Weights of a small mixture-of-experts language model, trained from scratch on English Wikipedia: 68.7M parameters.
Below are experts of layer 2 (counted from 0) of a mixture-of-experts language model. Rows are named router (the router's row for the expert), gate (a neuron's input weights, with its number), up (a neuron's input weights, with its number), down (a neuron's output weights, with its number) and show model dimensions 32-63. Each number is 128 + 32 x the weight over its row's rms, rounded and kept within 0 to 255.
After each expert's rows: a language model's description of what the expert responds to. This comes from a sample of Wikipedia text that the model never trained on.

# expert 15
router [144 139 152 174 112 180 126 170 120 107 128 144 165  65 152 142  58  87 150 121  72 179 127 128  95 148 186 132  70  80 142 176]
gate0 [105  62 125 146 135 187  87 160 112 159  60  84 125 168 153 140 113 123  97 106 105  93 120 151 112 142 171 117  89 102  97 167]
up0 [119 121 157 166 196 243  77 149 127 146 145 145 133 109  90 122 180  68 113 132  99  94 164 104 122 122 142 130 107 113 108 144]
down0 [ 96 114 101 112 106 111 153  61 118 101 101 184 142  84 127  94 125 129 143 123 123  90 181 166 151 153  89 187 145 135 142 130]
gate1 [ 76 139 164 173 129 155 120 159  56 139 146  97 159 119 146 118 130  98 101 153 170 126 123 169 190 165 139  82 126 121 113 160]
up1 [125 128  94  65 142 180 133 114 143 203 150 150 159  72 140  90 113 132 111 162 115 116 194 140 185 128 159  96 134 112 168 133]
down1 [115 157 165 174 184 129 152 156 176 155 132 155 130 115 151 133  80 115  91 190 117  77 132 112  37 192 116  84 153  85 124 149]
gate2 [118 142 129 130  91 115 127 166 110 114  78  78 104  96 127  93 138 119 150 109 139 128 183 133 118 117 160 199  93 105 143 161]
up2 [132 134 169 109 109 174 151 103 118 147  87 167  84 173 191 109 103  26  97 111  82 153 142 141 124 108 124 117  90 154 114  69]
down2 [144 112 127 115 108  96 139 141 156 113 104 165 156 122 106 101 124 163  94 146 127 147 120 114 107 183  90  98 182 129 142 195]
gate3 [134 189 169  92 104 161 112 107 152  98 141 111 103 152 126 155 146  67 200 179 181 159  62 134 173 146 108 174 148 118 109 128]
up3 [118 163 104 122 166 152 152 170 143  96 120 148 221 160 124  88 146  50 142 132  49 164 132 144 133  87 190 121 106 170 114  84]
down3 [126 163 107 221 100 130 147 125 152 143 121  75 152 176 119 171 138  94 163 155 116 162 110  90  14 150 195  76 141 128 104  64]
gate4 [153 133  89 174 116 145  85 140 158  98 124  77 112  92 101 142 155 137 145 104 132 109 186 155 161 125 119 152 124 210 142 159]
up4 [157 177 123 155  83 135 132 143 157 136  90 119 124 175 102 108 135 126 193  77 138 196 113  87 132  53 119  96 175  89 173 105]
down4 [166 141 101 142 100 148 156 132 127 139 151 218  94 141 103 107 150  70 157 102 176 190 110 158 105 122 165 153 129 140 129  87]
It responds to: Infobox "Preceded by" labels, Cantonese Yue labels, and assorted name syllables, digits and punctuation in tables; otherwise scattered.

# expert 26
router [107 178 108  82 178 117 129 100  93 149 159 192  90 103 138 153 148 127 109 131 113  50  91 124 126 170  98 135 193 191  70 155]
gate0 [ 93  96 106 120  87 154 158 112 138 119  99 199  97  85 117 137 147 138 116 148  65  78 136 108  69 171 142 125 130 148 106 151]
up0 [105 101 166 141 117 140 144  79 155 101 184 102 118 131 119 112 131  95  93 121 117 139 141 113  95  98 189 203 157 119  91 134]
down0 [ 91 145 123 134 150 140 131 137 133 133 209  73  72 192 161 150 151  80  96 139 121 110  86  81 152 121 128 112  80 195 141 118]
gate1 [150  96 117 167 131 178  95  91 107  92 151 112  83  85 151 152 134  85 152  99 190 104  72 137 145 144 111 135 130 112 101 119]
up1 [182 129 151 168  94  93 150 114 170  97 124 117 103 139 116  83  96 103 164 109 144  82 143 181 132  95 126 124 120 169 105  62]
down1 [194 114 143  67  74 164 160 188 127 154  59 133  91 118  96  26 151 156 154 182 151 101 141 159 192 160  94 159 146 162 116 109]
gate2 [134 110 108 103  35 163 109 121 169  99 180 140  95  89 155 118 105 154 103 152  86 101 173 163  69  95 127 123 140 125 135 162]
up2 [149 147 144 214  72 126 122 121  70 121 101 114  89 117 128  98 107 133 136 140 117 115 121 153 130 158 157 116 119 214 137 160]
down2 [157 106 162 128 149 183 107  64  70 179  90 179  60 125 113 139 168 151 104 203 115 136  92  81 142 140 159 118  75 108 147 110]
gate3 [151 136  88 161 157 183 109 126 172 177 128  83 154 117  89 229 140 150 164 109 164 136 115 146 141 116 139 159  94  90 129  67]
up3 [187 127 194 132 138 104 163 174 156  80 124 140 120 189 122 149  97 136 146 116 151 137 133 196 171 136 157  61 155 146 139 140]
down3 [126 171  92 147 186 142 116 149 101 141 131 197 132 145 124 115 135 120  88 129 182 184 151 130 181 111 126 122 107 128 176  94]
gate4 [139 109  76 170  99 153 142 116 148 196 126 155 212 126 144 108  91 111 125 137 153  89 233 141  99  88 169  54 115  97 129  97]
up4 [132 109 114 130 118 193 111 160  99 138 156 123 153 154  92 107 129 107 129 115 154 135 158 137  98 123 154 124 153 176 113 104]
down4 [166 130 156 131  68 112 116 123  97 142 107  77 185 162 145 174 123 106 129 101 144 185  85 131 117 172 109  84 115  28 190 180]
It responds to: The preposition of after nouns like number, group, end, and month names in dates, such as 23 August.

# expert 19
router [156 122 137 144 156 143 121 150 181  81 174 190 201  98 101 194 167 110  72 114 108 133 114 130 100 141 147 120 120 150 168  80]
gate0 [ 88 175 151 165 112 100  82  86 107 102 153 102 126  93  90 165 159 113 141 182 119 180  77 187 125 109 138 123 234 183 115 109]
up0 [124 157  92  86 136 105 151 130 142 147 135 120  92 211 202  77 152 140  99 113 131 165 135  96 168 152  96 147  97 127 100 149]
down0 [164 176 110  99 148 157 130 119 156 115  97  72 144 113 136  85 114 119 125 143 143 145 176 178 141 153  78 125 169 148 112 131]
gate1 [ 64 118  69 114 192  99 170 140  88 127 144 138 149 117 113 116 118 215 138 157  94 125 103 146 139 198 160  89 110 130  82 157]
up1 [ 91 192  87 118 125 109 166 106 113 181 176 143 122 185 165  98 189 154  95 109 170 149 171 185  94 138  76 118 148 106  44 135]
down1 [151 142 106 147 160 114 127 111 102 119  83 110 107 147 135 123 159 125 178 132 156  85 137 127 140 107 126 139 151 152 125  87]
gate2 [ 73 110  84 130 136  92  91  92 170 144 157 137 145  81 191 157 135 123 172 165 169 149 139  79 133 131 114 113  60 112 152 161]
up2 [153 117  98 135 126 117 151  71 154 148 131 148  43 132 177 100 178 115  93 128 121 118 114 191 125 102 153  95 122 176 117 161]
down2 [158 167 109 143 129 115 102  58 140 100 110  86 107 104 187  99  95  96 135 139  67  69 107 103  84 121  63 123  99  89  88  98]
gate3 [ 80 121  87 118 152 147 143 105 136 180 133 121  77 167 137 124 154  94 125 108  79  93 115 106 119 154 127 139 155 130 116 113]
up3 [107 146 125 176 106 106  84 129 142 116 124 137 110 111 156  82 102  96 142 130 158 121 104 187  88 123 107 100 126 135 111  76]
down3 [195 202 185 176 102 134 159  90 149 132 165 126 158 153 135 122 107 131 191 141  90 135 130 155 146 138 182 154 159 127 165 179]
gate4 [ 87  86 120 137 117  66 152  95  78 120 189 171  60  50 164 168  55 113 176 105 161 118 156 105 136 162 108 122 155 136 107 101]
up4 [146 112 123 142 166 155 125 137  83 126  91 144 175 186 175  49 141  68 132  94 140 141 129 122 155 101 128  95  81  88 114 134]
down4 [153 156 169 102 100 101 121 110 146 107 130 159 133 118  74 164  68  99 152  81 138 137 142 151 165 153 161 124 182 124 131 102]
It responds to: Prepositions after verbs, as in lead to, led against, into, towards, on, plus en dashes in scores and votes (3–0).

# expert 11
router [153 147 121 115 172 110 152 115 164 181 111 109 135 127  99 132 174 127 115 200 176  82  98 124 121 143 159  90 165 184 144 128]
gate0 [100 144 144 189  75 129 109  83 112 137  94 202 111 114 116 172 167 131 125 112 106 142  84 201 196 171 120 160 193 109 112 106]
up0 [111 108 123 156 138 156  77  61  48 140 165  60 107 190 102 152 159 145  81 159  81 119  79 134  88 138 147 150 223 120 154 183]
down0 [159 110 108 120  43 217 100  97  88 117 144 122  29 117 133 136 152 143 126 106 129 150 110 127  99 109 110 138 170  61  90 140]
gate1 [123 135  96 151  84 175 116  87 129 138 131 125 190 157 151 104 117 134 112 129 175  65 172  81 107 138 169  77 142 167 142 132]
up1 [165 142 163 151 102 102 195  88  73 106 154 141 133 149 117 202 102 134  56 120 121  95 108  68 150 127 121 160 144 165 210 120]
down1 [ 78 143 201 126  81 101 113 132 129  58 153 138  86  96 124 136 158 138 127 120  53 140 108  76 130  98 117 129 106 140 144 166]
gate2 [148  97 106 140  72 137 143  51 107 138 137 141 141 121 110  90 141 159  77 130  87 115 158 153 137 111 122 132 162 152 156 170]
up2 [122 163  77 114 171 142 135 151 139  99 125 107 143 105  71 170  80 126 118 132 162 124  61 203 112 160 143 199 158 112  61 147]
down2 [109 100 137 136 139 107 127 129 122 144 174 119 156  79 134 141  71  91 135 148 148 133 121 195 116 112 115 114 163 137 156 135]
gate3 [132 109  80 174 151 146 145  85  87 115 157  95 146 143  84  82 173 106  90 173  61 121  82  57 123 109 174 108 146 143 138  87]
up3 [151 115 144 165 204 181 115  86 160  84 105 122 154 191  75 143 114 164 203 137 104 110 113 150 127 143  91 129 146 185  97 180]
down3 [ 79 140 138 138 128 136 126  79  92 113 156  98  48 191  93 122 131 185  77 149  93 123 107 140 181 107 104 103 138 172 160 176]
gate4 [ 65 143 132 170 143 121  96 150 158 117 129 124 149 135 142 177 117 143 143 132  92 120 123 191 133 126 184  79 165 182 112 100]
up4 [107 144 130  46  92 107  96 162  93 117 107 138 133 206 115 104  82 111  93 135 195 109 169 100  50  80 126 132 111  58 148  99]
down4 [162 133  80 135 135  82 168 118 194 126 129 112 111 115 161 177 116 141  90 133 137 127 144 155 150 181 119 109 137 105 137 102]
It responds to: Relative and linking words after commas, mainly with and which, also where, whom, including, especially census text like living with them.

# expert 16
router [110 120 101 126 156 143 132 172 172 130  86 119  66  94 106 130 144 120 122  80 105 158  65 146 146 184 113 159 129 125 177 106]
gate0 [ 91 129 101 183 134 124 171 117 217 135 102 167 105  89 120 169 123 120 143  98 119 104 185  87 123  94  88  96  85 187 136 129]
up0 [181 197 192 104  79 141 112  83 142 116 155  91 120 185  51 151 140 148 114 151 103 146 117 194 142 126 124 117 175 142  90 157]
down0 [130 112 137 142 170 121 153 142 131 125 149 105 165 117 150 117 103  97 100 172  92 177  88 173 140 199 155 116 118 114 137 174]
gate1 [125 151  69 170 100 125 116 115 159 107 160 134 111 175 142  82 116 109  76 133 120 151 177 103  89 115 168 140 157 112 183 103]
up1 [112 144  73 159  95 213 130 102 145 157 102 126 123 109  90 138 154 107 131  92 121 140 161 142  96 173 132 159  55 146 145 140]
down1 [123  88  91 224 167  48 161 120 164 116 115 164  95  85  89 126 137 108 143 119 135 131 198 132 191  88 162  53  76 163 195 102]
gate2 [126 165  97 126 159 134 185  92 141 125 101 156 140  89 139 161 132 113 172 104  92 116 118 128 153 178  75  95  95 167 157 111]
up2 [ 93 158 140  64 146 119 106 124 194 142 170  99 139 118 160 206 116 127  97 127  98 198 161 152  69 114 116  93  85 129 151  68]
down2 [123  85  71 114 121 154 168 127 115  77 135  90 173 138 114  73  89 129 117 145 138 155 187 150  96 155 159 115 110 153 125 162]
gate3 [114 146 128 161 110 115 166 145  60 131 113 120 157 130 138 102  97 146 100 181  92 146  63  62 181 108 154 114 126 146 128 156]
up3 [126 111  52 104  93  90 132 124 142 202 149 164 100  99 156 114  89 127 167 120 101 145 164 155 101 109 118 170  91 140 121 110]
down3 [143  74 119 189 127 109 113 137  89  70 124 107 105 112 110  72 147  83 161  77 142 117 119 120 167  86 155 110 125 135 104 214]
gate4 [121 215 122 112 138 155 114  79 145 123 109 107 125 204 146 114  87 129 131 150 200 167 117 144 162 174 119 146  88 118 161 151]
up4 [116  58 173 177 121 143 149 133  67 107 115 122 144 156 138 120  78 160 110  87 116 135 170  54 118 113 153 117 169 115  94 138]
down4 [ 90 164 195 120 118 149  76 105  73 190 123 106 129 171 103 125 192  90 159 110 108 138  63 104 105 121 136 193  35 177 107  94]
It responds to: Commas after "and" or "but" that open an interrupting clause, and subordinators such as although, though, whether, such, like.

# expert 31
router [133 170 163 173 160 137 118 105 126  65 175 176 191 124 113 113 203 149 142 124 147  87 125 188 139  75 164 142 112 156 210 148]
gate0 [201 140 112 105  83 140  62 104  80  76  63 102 141 100 108 114 176 140 178 113 144 184 127 127 129 126 130  79 100 164 134 158]
up0 [141  90 108  99 145  98  25 123 131 162 196 123 102 106 162 105 125  93 154 118 218 119  82 143  79  85 109 144  49 143  71 167]
down0 [110 111 135 141 104 155 112 137  86 113  67 150 127 200 139 145 117 159 132 159 178 157 174 176 174 135  88 134  77 130 126 154]
gate1 [108 128 131 116 156  81 130 122 139  97 110 143 193  96 112 135 154 134 177 108 118  90 140 168 157 115 120 150 106 119  76 192]
up1 [140 183 159 101 166  76 109 105 120 111 169 163 124  86  76 113  54 110 148  70 119  94  94 130 104 113  65 238 115 155 120 165]
down1 [169 124 133 128 135 131 183 134 122 120 120 124  80  69 129  96 125 110  97 100 178 110 122 179  64 136 118 131  91 126 109 119]
gate2 [ 81 152 153 127 107 101 149 137 105 106 110 160 143 184 150 129 114 120 154 156  83 115 141 212 157 118 181  87 128 118  84 173]
up2 [151  76 112  87  91 113  94 173 144 149 132 113 171 174 189 102 132 114  97 133 153  28  96 132 128 184 100 109  97 101 124  97]
down2 [157 108 104 189  91 161 124 139 147 159 124 155 208 137 115 127 128  96  89 137 137 118  90  94 201 179 120  78  97 113 101 128]
gate3 [121 132  91 140 115 111 138 139  81 141  75 172 117 169  79 134 123  96 122 137 128  64 119  79 148 144 108 105  98 116  74 153]
up3 [131 169 104 100  83 117 113 158 170 144 156 101 149 143 143 128  99 159 166 118 115 138  36 116 145 113 134 139  86 126 101  82]
down3 [133 149 131   0 124  78 106 205  83 116 141 115  99 143 143  89  89 156 113 152 173 128 115 166  76 118 106 114 167  60  89 157]
gate4 [126  88 116 134 118  78 107 129 157 118  59 132 130 196 114 161 199  92 116 133 155 105 120 144 143 160 130 168 100 107 106 180]
up4 [119 170 191 135  90 104 156  94 157 180 124 110  98 118  82 107 144  79 109 159  89 139 140 134  89 128 137 104 137 143 147 139]
down4 [116 113 159 108 101 117 169 150 221 125  89 136 165 122 111 143 139 134 123 156  99 143 105 117 139 129 181 115  95  94 118 110]
It responds to: The word the or The, mostly after prepositions like of, in, to, and at sentence starts before nouns.

# expert 0
router [144 154 133  94 137 173 160 138  78 101 177 149 100  41 114 155  93 123 174  99 138 140 170 120 148  99 182 130 106 168 138  75]
gate0 [172 166 139 145  99 127 108 120  95  75 146 174  71 195 159 149 127  59 154 146 163 133 108 130 155 135 171 190 124 134  85 214]
up0 [118 116 179 108 130  83 140 138  90 114 122 183 133 187 147 142 144 128 144 115 119 154  97 140 152 108 145  80  81 109  90 210]
down0 [141  75  61 114 200 118 140 200 110 107 147 142 100 136  99  93 145 108 160 161 108 132 161 105 113 115 160 115 138 101 110 126]
gate1 [142 171 148 123 169 152 133 164 135 117 163 103 101 102 115 134 145  95 134 151 135 145  78 104 193 127 145 136 180 110 167 112]
up1 [121 135  87 197  66  84 172 159 120 117 123 153 124 138 104  59  98 188  97 183 153 128  87 170 122 144 165 107 140  97  91 155]
down1 [174 152 110 117 133 141 117  98 112 106 184 132 123 165 128  36 114  46 136 151  87 130 125 122 188  87 141 144 148 163  87  81]
gate2 [118 121 221 144 182 141 148 201 170 134 141 105 213 106 136 112  63 121  88 126  82 161 145 136  88  58 120 114 157 123 170 109]
up2 [139 108 167 124 137  78 134  85 121 112 157  70  81 156 120 120 126 169 129 149 115 116 107 145 129 109  53 112 163 105  33 119]
down2 [157 138 149 143 175 164 130 124 124 154 121 159 111 154  88 145 100  95 121 159 119  96  70 166 167 116 136 150 127 160 118 146]
gate3 [121 115 118 123 142 139 145 146 134  81 156 151 155  82  80 156 203  63 108 106 155 113 141 113 115 113 121  86 163 172 123 154]
up3 [104 129 122 130 121 118 131 153 114  76 125 148 135 150  94 164 200  61  88 145 198 115 116 143 109 115 187 134 104 151 143 119]
down3 [170  91 125 188 140 172 100 174  98 158 120 136 144 120 128 136 133 110  88 122 142 145 139 169 128 117 139 110 132 135 135 115]
gate4 [166 102 106 130 151 118 137 146 104 158 103 106 145  54 164 104 119 129 123 128 120 129 134 119 135 108 142  56 101 118 192 152]
up4 [146  84 100 149 110 105  69 147 138 126 111 103 140 110 213  88 102 133 138 165 139 100 158 131 109 134 182 153 153 140 191 113]
down4 [110 111 121 138 130  95 145 127 123 136 120  69 138 106 132 112 184 136 108 131 198 178 105 117 143 178 167 116 137 117 144 160]
It responds to: Line breaks and list dashes that open infobox fields or sections (Origin, Location), plus sequencing connectives like through, then, via, thus.

# expert 9
router [ 97  87 103  71 132 145  61 134 122 149  96 148 112 133 113 103 166  93 149 105 143 124  78 128 147 143 122  85 155 139  96 160]
gate0 [ 60 117 176 113  47  99  62 116 109 146  87 124  88 131 136 154 116 157 148  92 152 112 132  71  65 147 150 162  38 135 141 156]
up0 [ 63 185  56 182 174 119 159  87 155 135  93 129 102 168 126 108 172 120 187 162 138 117 111  81 166 165 167  80 147 148 109  78]
down0 [ 66 165 146 136 107 111 182 111 132 125 136 127 187 129 157 162 101 115 177 116 109 120 139 166 187 159 117 124 190 127 144 155]
gate1 [106 167 113 121 165  61 172 117 116 141 107 112 134 116 133 110 128  18 111 153 157 156 114 115 140  53  56 102  98 105 132 146]
up1 [144 106 181  77 108 147 147 137  76  99 167 120 186 144 174 151 126 177 150 130 135 133 117 123 141  90 184 137 166 120 149 130]
down1 [ 78 154 117 148  97 160 195 118 182 125 173 122 194 157 136 156 121  79 153 117 145 111 106 129 130 156 189 113 193 115 117 123]
gate2 [ 88 109 130 144 125 118 125 141  90 141  69 114 151 105 114 107 125 121 118 119 116 160 152 214  73 106 197 112 126 148 150 181]
up2 [ 90  88 150 144 206  97 132  96 125 137 153 131 140 168 161 122 104 109  86 127 141 110  88 163 110  99 168 104 155 117 103 136]
down2 [133 148 144 166  92 121 107  61  82 149 115 122 133 100 150 112 188 106 155 120 131 155 122 116  96 159 118 161 123  95 188  73]
gate3 [194 121 185  97 127  93 131  77 159 165 135 118 100 118 150 149  64  72 165 144 137  33 106 136 106 107 160 117 147 149 122 141]
up3 [102  92 123 106 170 133 110 157  96 115 132  89  88 138 123 128 134 129 160 138  97 118 105 146 165 156 117 144 165 107 190 135]
down3 [138  99  30 170 104 129 128 121  96 197  77 169 144 139 123 122 140 126 114  52 118 115 138 119 112 166 132 110 122 174  48 121]
gate4 [153 127 100 102 145 142 148 157 147  65 111 118 158 157 156 109 138 135  96 138 137 138 134 113 162 131  94 136  87 166 152 116]
up4 [107  97 141  72 149 176 161 209  94 153  81 123 132  89 151 110 139 146 172 106 123 133 111  91 150 164 140 128 115  91 171  59]
down4 [ 55 129  58 178 145 116 128 147  81 150 129 179 150  84 135 158 130 155 153 105 132  77 119 147  97 142 113 151 115 118  75 161]
It responds to: Prepositions in, at, during, after, across, usually following verbs like located, held, born, served, played, sworn.

# expert 14
router [ 45  72 142 150  75 144 144 134 121 123 118 122 157 160 134 145 153 121  85 128  61  37 148 152 182 115 150 153 111 181 168 167]
gate0 [121 148 117 100  98 172 143 116 146 162 168 131 111  98 146 108 141 104 129 125 137 101 134 126  98  71  98 112 178 102  62 121]
up0 [125 111 116 136 117 124 129 159 123 101 126 109 183 124 139 197 117  95 130 164 165 116 143  98  97 139 127  74  75 128 131 157]
down0 [140 102 129 106 156  75 162  96 115 141  76 118  97 100 145 135  84 109 135 111 172 117 122 118 118 129 176 145  57 184 166 109]
gate1 [152 180 127 161 106 157 113 133 113 149 113 134 134 134 108 142  63 143 103 143 149 122 151 182  86  61 147  55 134 127 103 123]
up1 [ 74 117 161 150 120  74 158 146 155 104 171 188 120 158  71 137 111  83 149  89 137 162 134 120 148 106  70 135 115 125  50 144]
down1 [125 164 106 133  89 172 114 104  82 140 127 138 162 119 107 167 110 148 174 128  64  69 134 114 167 111  93 114 164  80 148 131]
gate2 [122 171 102 155 162 104 143  91 180  77  93 116 113 107 183 190 105 107 120 149 133 175 102 109 141 119 152 125 127  73 137 170]
up2 [110 109 109 124 130 138 169 105 165 168 154 126 132 103 112 153  84 111  47  58  87  89 115 169  94 115  66 173 150  96  67 127]
down2 [114  84 172 194 120 126  95 113 151  84 145 168 144 203  88 108 116 135 133 156  84 177 175 145 160 107 151 134 138 114 161 160]
gate3 [153  71 136 176 132 163 124  60 157 134  97 131 191  94 156 172 148 100 140 132  95 103  96  64 115  84  74 117  86  92 140 143]
up3 [ 88  83 176 112 123 223 119 165 128  92 111  97 134 146 138 174  93 128 126 131 103 123  58 149 160 170 133 123 105  49 121 115]
down3 [114 114 113 165  81 129  89 104 162 153  97 109 151 115 150 116 138 190 170 117 140  96  96  97 100 128 136 129 126  70 181 128]
gate4 [140 152 141  94 144 151 141 151 172 138 104 126 134 193 126 135  85  85 132 118 116 133 143 155  80 152  96 129 143 153  98 158]
up4 [ 73 175  84 118 145 162 135 122 147 107 142 118 151 102  95 118 125 154 144 134 151 137 122 181 118 119  95 131 121 143 159 150]
down4 [114 102 127 154 113 140 103 115 115 106  57 131  82  88 213  97  98 123  98 167 168 167 126 146 111 108 135 137 193 123 163 147]
It responds to: Word pieces right after a capital letter, such as Pr-ag-matist, G-urn-ey, plus Votes headers in election tables.

# expert 29
router [142 159 101  59 162 149 139  90  85 129 174 102 125 136 104 105 142 111 115 194 149 174 126 117  86 171 136  89 113 142 102 130]
gate0 [134 107 125 115 109 185 188 184 128  35 140 102 130 146 132 113 144 117 179 132 163 105  55 122 153  84 146  77 135 127 142 110]
up0 [137  62 143  98 123 156 169 153 189 190 203 138  90 116 119 155 103 102  94 159 143 118 111 141  99 103  99 123 111 111 132 118]
down0 [188 113 162  83 160 175 151  84 129 191 138 103 149 135 135 115 176 100  85 121 130  99 154 105 173 105 141 126 125 145 190 114]
gate1 [ 35 145 125 127 131 143 134 118 176  83 175  46 116 116 151 140 115  80 162 112 116 131 157 136 103 112 127 109 135 116 123 140]
up1 [ 61 133 160 104 170  80 158  90 114  71 121 160 160 124 123 199  99 116  99 161 110 139 199 160 131 172 120 147 160 162  85 134]
down1 [107 138  90 155  96 129 125 120 125 125 103 103 106  89 138 197 152 151  94 125 201 142 122 179 115 207 122  89 160  80 139 145]
gate2 [129 110 167 156 120 143 138 191 139 171 135 103 116 117  39 117 159  92  99  73 166 133 127 140 144 108  53 153 153  94 128 166]
up2 [146 152 126 118 119 142 131 118 116 184 125 152 131 105 174 123  69 125 178 137 136 108 115 133 155  82 139  94 139 150 157 177]
down2 [181 177 217 121 124 128 111 113 130 113 139 111 161 116 169 175 153 142 179  99  98 106 133 145 166 135  96 117 106 193 122 165]
gate3 [ 98 126 107 148 136 178 147 205 121 142 124 174 127 153 129  91 152 145 117  88 122 129 134 151  81 157  82 124 165 103 121 137]
up3 [113 125 158 165 127 109 127 160 100 120 143  99  73 175 132 158 151 162 129 104 103 166  91 164 131 155 108 149 196  60 190  63]
down3 [194 103 160 142 142 151 161 173 145 112 181 111 140 123 105  61 137  78 153  84 164 108  84 113 145 171  73 162  15 142 113  99]
gate4 [110  37  76 111  94 173 152 166  93  96 150 129 149 126  80 141 150 106 137 175 182 152 132 142 132  97  59  75 112 115 126 168]
up4 [137 166  67 160  85  99  49 146  72  84 156 183 164 166 123  98  75 160 111  91 137 143 112 128  90 113 158 137 147 184 153 163]
down4 [ 89 144 110 106 167 174 118 103 166 126 104 161  97 136 163 162 168 159 140 141 128  99  58 122 180 174  50  87 125 111  83 184]
It responds to: Prepositions from, as, by after his/her in biographies, plus career words like debut, youth, joined, playing, attended.

# expert 12
router [136 143 101 150 151  80 116 115 104 167 155 148 151 113 133 118 177  63 104 170 104 153 106 149 181  96 138 154  59  54 167 107]
gate0 [148 108 159 112 133  85 175  86 120 124 153  63 172 101 146 146 171 135 149 135 153 152 139 166 181 117 110 102  78 138 100 149]
up0 [146  87 125 124 103 146 118  90 146 131 124 117 138 160 118 123 122 151 165 153 149 119 133 126 135 148 129 108 145 174 124 139]
down0 [ 89 120 106 100 124  92 115 132 118 154 151 133 155  98 113 124 100 110 134 124 157 130 122 193 104 107 107 129  79  53 100 137]
gate1 [104 117  91 121 110 109 142 107 139  81 134 136 130 103  92 176 138 137 108 173  67 103 146 129  90 154 164 163 122 179 141 136]
up1 [143 105 144  92  88  99 117  42 107 114 126 136 141  85 110 136 104 155  79 107  55 111 135  91 180 141 155  94 112 114 162 130]
down1 [ 95 150  93 147 133 104 122 130 124 158 133 167  91 128 169 142 113 198 153 189 133  90 140 126 156 109 141  82  94 128  85 179]
gate2 [134 118 129 107  58 199 117  74 124 141 183 122 133  72  93 164 116 109 122 102 101 101 163 150 142  84 118 168 103 169 125 118]
up2 [137 113 141 136 105 161 175 126 133 197 132 135 119 111  89  77 117 104 189  65 119 136 137 128 133 118 114 140 101  89 134 150]
down2 [110  74 136 125 144 162 102  97 109  98 162 175  62 192 112  90 134  82 129  85 128 132 149  83 123  74 142 108 117 146 119 140]
gate3 [144 177 103 157 111 118 109  88  74 120 142  99 158 111 157 135 177 105  90 148 142 105  67 145  89 114  99 159 111 154 158 169]
up3 [120 152 107  89 160 183 163 117 132 142 130  22 100 121 124  95 234 174 126 102 154 128  97 138 134 140 107 152 138 171 120 159]
down3 [129 176 143  95 106  84  81 152 131 168  86 119 200 129 178  95 113 113 127 179 102 146  72 126 106 102 112 180 173  64 102 107]
gate4 [176 172 200 121 141  65 126 109 151 157 139 149 182  72 125 111 113 146 108 171  82 138  66 187 187 168 151  93 127  71 134  76]
up4 [157 134 151 156 141 113 109  49 136 155 133  71 105 143 128 124 102 140 123 121 134 130 153 155 140  95 118 118 204 123 107  88]
down4 [157 125 154 121 115 170 118 179 132 103  82 102  92 150  36 167 152 105  91  72 146 124 170 123 100 117 144 142 168 119 118 122]
It responds to: Forms of be and modal auxiliaries (was, is, been, being, would, could), typically after a subject, as in biography openings.

# expert 27
router [103 158  76 132 114  94 146 143 115 100 165 171 120 129  84 155 138 136 115 192 110 158 132 147 155 115 108 108  90 127 169  86]
gate0 [162 171 140 115 102 140  94  61 135 159 109 171 106 182 113 156 111 124 114 131 178 164 184 210 144 130  82 113 180 127  90 111]
up0 [111 113 112 137 127 114 152 164 185  87 125  84 114 126 160  80 161 110 112 142 122  75 150 176 121 118  88 161 154 109 117 176]
down0 [154 115 132  15  95  97 140 123 130 128 117 106 146 185 117  30  97  78  97 100 156 138 128 151 159  67 137 144 106 124 144 106]
gate1 [153 155 113 163 127 163 115 127 114 151  69 154 114 114  78 108 130 184 151 124 102 178  95 143 120 213  74 109 209  96 142 176]
up1 [156 209 154 130 107  99 192 182 149 116  85 101  74 172 141 125 140 117  96 143  92 161 148 187 199 124 113 116 132 139 166 159]
down1 [ 92 127  99 116  96  96 146 126  58 106  94 157  72 175 173 184 124 104 109 148 160 135 138 149 129 129 141 139 131 116  89  66]
gate2 [ 76  97 132 179 149 139 148 200 133 134  55 133 110 138 131 174  87 150 127 151 103 140 111 120 148 113 144 113 107 126 118 117]
up2 [120 120 112 153 154  85 163 173 126 168 101 159 122 167 181 109 141 130 144 132 184  82  88 154 161 144 187 113 133  98 164 143]
down2 [157 151 154 112 116 130 114 158 130 158  82 153 120 165 153 174 153 168 126 149 142 158 171  79 132 176 126  99 153 131 131 145]
gate3 [ 82 132 128  52 147  99 118 131 189 129 111 120 183 101  87 130 123 148  43  87  96 133 145  82 138 156  72 145 143  97 108 142]
up3 [119 104 101 121  81  82 171  97 136 178 152 126 180  93 108  90 107 178 125 149 123 120 158  68  98 102 158  66 183  99 138 165]
down3 [144 113 104  62 130  88 132 163  84 115 127  72 139 144 139 131 138 137 100  63 115 116 123 120 145  80 115 142 155 150 115 124]
gate4 [149  96 160 107 145 123 171  93 125 133 100  75 112 173 130 175 162  70 146 115 115 114  88 185 146  87 160 175  76 153 147 129]
up4 [104  94 102 104 134  91 128  98 148 181 138 140 131  84 134 211 134  91 102  77 208 125 104  91  95 124 159 163 142 149 102  95]
down4 [ 35 115  99  79  70 123 165 134  99  82 107  99 116  87  90 164 201 147 125 167  98 130  97  94 124 119 146 150 120 159 167 132]
It responds to: Coordinators and, or, & in prose and heading titles (Early and personal life, Design and description), plus Early, Most.